config.yaml
hidden_size: 192
n_experts: 192
d_expert: 64
normalize_top_k: true
init_std_router: 0.00824
max_grad_norm: 1.0
max_steps: 6982
Below are experts of layer 5 (counted from 0) of a mixture-of-experts language model. Rows are named router (the router's row for the expert), gate (a neuron's input weights, with its number), up (a neuron's input weights, with its number) and show model dimensions 64-95. Each number is 200 + 30 x the weight over its row's rms, rounded and kept within 0 to 999.
After each expert's rows: a language model's description of what the expert responds to. This comes from a sample of Wikipedia text that the model never trained on.

# expert 10
router,267,171,219,218,228,167,224,202,181,238,239,253,233,209,194,158,176,191,185,136,202,191,223,169,234,177,225,196,191,221,208,202
gate0,136,164,220,178,249,219,227,182,169,175,189,201,205,189,237,199,191,233,193,180,215,201,173,175,200,124,257,225,195,195,243,252
up0,233,160,197,165,229,188,250,233,155,195,173,224,71,177,215,204,219,263,199,166,254,186,167,223,196,199,186,213,174,196,210,235
gate1,192,189,204,176,185,241,200,230,258,214,235,241,178,224,233,221,280,180,198,197,260,243,196,214,219,200,159,166,214,172,196,240
up1,192,208,203,185,215,243,195,197,247,165,210,238,186,223,218,179,194,199,164,192,216,227,246,191,226,228,191,152,209,153,174,179
What it handles: Opening parentheses and brackets, slashes, hyphens and en dashes in names, codes, scores and formulas, e.g. (born, 1–1, Garrison/HQ.

# expert 46
router,202,172,202,198,222,201,180,207,194,215,218,196,238,188,198,174,153,204,232,181,170,236,256,228,185,191,221,214,192,172,167,228
gate0,163,201,207,149,186,221,219,148,182,187,252,149,248,209,268,172,246,221,193,199,188,201,196,244,144,208,183,183,157,189,197,208
up0,133,186,209,208,280,216,209,191,186,187,217,184,217,209,227,196,237,179,224,202,263,235,269,198,189,247,149,242,147,213,165,229
gate1,181,196,194,145,142,237,202,227,254,231,213,217,225,165,168,224,208,220,207,235,182,199,226,230,166,224,227,284,207,189,160,265
up1,180,166,217,190,195,232,155,218,253,240,215,276,185,187,149,215,186,226,203,211,217,194,223,230,177,188,214,256,165,227,159,240
What it handles: Past verbs and sports nouns in biographies and team histories, such as won, played, signed, held, team, club, Division.

# expert 53
router,215,175,157,183,211,171,226,217,181,188,213,143,225,190,230,239,179,150,207,209,200,259,272,224,210,181,209,231,219,200,202,236
gate0,181,152,209,185,198,268,215,189,214,199,196,209,237,198,240,194,212,260,143,191,161,227,239,185,194,161,170,206,248,200,164,208
up0,211,194,173,215,228,171,201,178,210,182,194,182,185,171,170,175,188,217,202,223,167,193,191,241,163,226,199,226,142,170,212,164
gate1,194,166,200,202,180,236,180,192,189,194,255,182,179,246,179,198,195,197,201,192,225,220,267,175,222,177,188,257,229,184,240,259
up1,212,242,138,170,142,186,184,216,241,181,208,185,199,211,216,231,161,210,210,174,246,231,191,195,131,144,175,180,222,181,200,225
What it handles: United States, Mexico, Japan and similar country names, section == headings, and capital-letter pieces in acronyms and names like VVPAT, Vancouver.

# expert 63
router,208,197,192,220,231,184,259,299,187,223,239,213,193,145,224,190,158,219,216,126,216,233,194,151,197,212,208,235,248,189,176,236
gate0,206,228,209,175,239,124,163,156,157,203,223,235,171,235,241,106,161,205,215,150,223,224,187,220,189,235,198,200,200,192,220,158
up0,223,206,201,208,185,194,238,200,200,162,270,278,171,163,250,136,225,181,191,143,237,188,194,240,205,242,162,237,180,214,199,197
gate1,226,195,226,156,170,201,118,169,145,256,200,241,169,163,179,200,220,193,269,248,211,207,205,129,226,199,187,207,209,225,215,211
up1,169,195,213,157,202,148,205,221,203,209,242,307,165,186,171,205,247,200,208,286,178,222,177,132,218,208,198,221,223,297,244,214
What it handles: Opening consonant pieces of a word split by the tokenizer, such as f, w, st, sh, sc, and hyphens inside codes.

# expert 8
router,203,137,167,200,151,192,158,267,176,263,231,204,233,185,237,202,170,201,248,181,177,219,196,220,194,176,194,261,148,206,245,200
gate0,165,254,183,225,213,177,188,171,196,246,186,187,184,226,215,191,233,195,162,178,198,186,200,171,210,244,188,251,155,209,170,213
up0,212,219,178,250,153,229,172,165,234,204,168,235,215,213,233,216,179,232,214,198,178,194,258,151,230,226,169,159,208,225,234,185
gate1,220,197,180,162,203,197,193,224,165,192,222,184,188,209,145,263,188,258,206,161,214,216,184,144,212,184,131,203,222,248,210,207
up1,196,165,148,199,181,161,188,171,223,167,200,215,223,214,224,236,177,190,201,172,204,221,183,172,212,192,175,180,209,254,246,189
What it handles: Later pieces finishing ordinary English words after a consonant, like -ing, -ed, -age, -ver in opening, carriage, silver, plus colours white and black.

# expert 62
router,253,184,199,177,206,184,238,231,231,200,225,164,184,192,208,210,122,152,215,141,202,189,252,190,228,173,206,229,247,104,212,259
gate0,208,202,188,242,204,181,239,248,160,224,182,178,212,126,254,203,220,128,165,191,245,181,201,186,164,239,193,193,221,170,153,215
up0,222,182,195,152,218,167,218,159,204,211,194,241,175,205,165,188,170,194,215,125,175,184,197,216,218,188,212,180,185,202,202,177
gate1,196,180,135,219,232,233,206,207,213,184,210,186,178,187,197,212,210,225,207,214,189,205,142,209,176,202,223,179,253,138,205,230
up1,218,192,205,173,165,188,212,211,234,210,191,183,212,159,182,197,188,201,208,163,263,193,227,138,203,156,199,202,203,223,170,195
What it handles: Second pieces after an initial D or c, like D-oc-uments, D-ix-on, ad-vent-ures, plus the leading 1 or 2 of years.

# expert 14
router,209,180,164,173,252,188,252,206,203,212,217,173,231,139,215,219,176,175,191,124,181,218,237,184,210,184,245,216,229,202,241,246
gate0,179,236,195,182,219,184,158,193,157,171,173,196,143,179,216,124,183,277,164,254,203,259,193,220,181,166,197,194,238,203,160,163
up0,187,215,185,185,209,179,219,171,159,155,205,182,184,167,156,182,155,274,171,187,224,276,234,174,214,169,211,228,191,206,181,155
gate1,196,176,194,184,217,193,249,200,171,214,287,170,194,139,269,180,209,195,217,135,240,192,174,240,208,184,150,181,186,175,233,158
up1,177,229,214,220,201,181,151,239,207,230,225,174,243,282,235,185,207,238,199,182,186,194,225,240,203,216,246,183,263,154,225,228
What it handles: Space-led capital letters beginning names or titles, like S in Sony, D in Duke, and opening quotation marks or parentheses in citations.

# expert 31
router,215,219,152,218,177,193,180,223,225,223,184,182,247,158,248,204,207,208,233,183,196,253,199,207,175,193,210,225,225,224,243,242
gate0,194,172,175,232,154,224,223,208,227,180,181,212,178,225,275,196,224,194,203,209,179,214,192,203,188,192,195,240,195,195,255,210
up0,227,247,222,237,202,209,240,206,243,195,173,176,182,191,300,198,213,177,184,236,183,203,174,199,219,173,190,204,222,216,201,185
gate1,167,207,197,219,181,228,129,197,220,162,192,257,195,243,202,185,185,168,232,177,203,214,254,200,207,218,243,270,219,212,225,207
up1,238,217,154,213,209,163,195,211,238,177,200,181,180,262,187,163,234,193,212,203,208,274,207,246,201,136,212,211,199,257,230,188
What it handles: Digits and pieces in dates and ages inside infobox-style biography lists (Born:, Died:), plus word pieces after P, like Pott, Pony.